config.toml
n_layer = 9
d_model = 224
n_experts = 24
experts_per_token = 2
d_expert = 192
d_shared_expert = 0
activation = "squared_relu"
moe_layers = [1, 2, 3, 4, 5, 6, 7, 8]
router_score = "softmax"
normalize_top_k = true
routed_scale = 1.0
balance_loss = 0.00156
balance_bias = true
router_cosine_scale = 20.0
init_std_router = 0.00636
lr_router = 0.000582
vocab_size = 8192
norm = "rmsnorm"
norm_eps = 1e-06
tie_embeddings = "early"
optimizer = "soap_variant"
lr = 0.00875
beta1 = 0.95
beta2 = 0.99
grad_clip = 2.0
batch_tokens = 131072
seq_len = 512
train_tokens = 407300000
steps = 3108
dataset = "wikipedia_en"
Below are experts of layer 6 (counted from 0) of a mixture-of-experts language model. Rows are named up (a neuron's input weights, with its number) and show model dimensions 0-223. Each number is 50 + 12 x the weight over its row's rms, rounded and kept within 0 to 99.
Before each expert's rows: "mostly gets" lists some tokens that are sent to it at least half of the time. This comes from a sample of Wikipedia text that the model never trained on.

# expert 9
mostly gets: " de", " for", " in", " ex", " against", " at"
up0:39 61 56 45 60 50 34 65 51 33 54 30 49 59 57 56 41 43 56 63 67 48 52 52 66 71 43 43 64 48 58 47 45 50 29 40 51 56 74 46 45 56 30 48 48 33 62 55 42 20 47 66 41 40 65 46 27 47 41 44 56 54 46 37 74 52 43 54 44 61 68 47 49 20 48 50 64 51 47 35 57 55 55 45 52 48 40 43 53 35 69 50 55 62 44 58 80 59 64 44 63 49 42 57 71 39 58 43 66 42 38 86 52 53 46 62 44 49 60 53 43 39 66 77 58 61 34 39 57 56 30 63 42 70 54 48 56 73 52 41 37 32 52 38 39 66 32 37 43 54 59 38 32 58 57 50 45 27 67 55 44 45 52 40 34 82 61 47 64 61 55 34 33 61 53 63 47 62 44 71 42 58 50 49 59 41 46 50 37 58 49 37 58 58 53 51 59 57 23 38 48 37 54 33 58 56 65 41 38 54 45 56 45 50 11 48 49 45 65 66 45 24 35 33

# expert 21
mostly gets: " to", "According", " Pts", "3", "5", "4"
up0:11 52 48 59 35 49 55 55 55 40 57 43 42 41 51 41 39 60 60 55 47 42 58 27 32 79 21 55 59 35 79 65 52 68 51 40 43 46 46 64 47 52 59 38 61 20 86 33 44 53 63 52 55 69 57 35 62 48 48 48 56 65 63 57 42 50 48 55 47 46 64 55 32 47 40 34 44 65 42 41 60 41 54 53 44 43 53 37 37 36 64 39 34 61 57 61 53 46 60 66 45 44 53 47 52 25 43 44 31 26 51 72 40 65 60 39 50 53 55 50 52 64 58 29 46 36 80 46 63 65 39 44 56 57 58 49 55 54 62 41 67 43 30 67 56 55 44 31 66 43 37 58 42 69 63 38 68 53 40 51 47 56 57 65 44 71 67 49 57 54 52 49 37 30 50 42 44 22 59 57 66 43 38 44 61 73 32 51 35 49 41 39 59 52 48 47 44 41 54 47 57 48 51 50 55 23 63 62 41 30 52 48 64 49 29 75 66 56 56 39 57 53 54 48

# expert 11
mostly gets: "″", "′", " −", " USA", "·", " km"
up0:73 38 51 45 50 61 39 49 34 41 17 52 72 43 59 48 54 46 54 57 54 29 52 50 65 52 33 61 39 49 70 66 86 37 46 34 49 50 58 45 63 63 52 23 38 56 33 34 59 61 60 45 67 48 57 45 42 47 36 49 61 28 56 54 58 42 45 46 43 47 54 43 45 63 50 69 48 52 51 51 33 73 59 66 55 69 52 43 48 55 65 46 46 54 44 47 51 42 33 41 51 58 31 75 55 26 47 55 45 44 41 58 50 56 59 51 68 50 51 54 71 46 44 51 45 36 60 32 61 33 47 47 63 57 55 32 48 40 60 35 41 36 48 77 63 38 55 59 63 54 80 49 45 62 42 65 72 47 53 43 62 42 46 36 48 51 32 55 26 45 59 56 44 66 50 60 60 58 50 48 61 35 44 58 57 37 41 53 38 63 74 41 57 52 68 66 58 52 50 47 24 15 37 34 46 45 40 43 48 65 47 37 51 35 71 21 27 53 73 61 42 47 58 37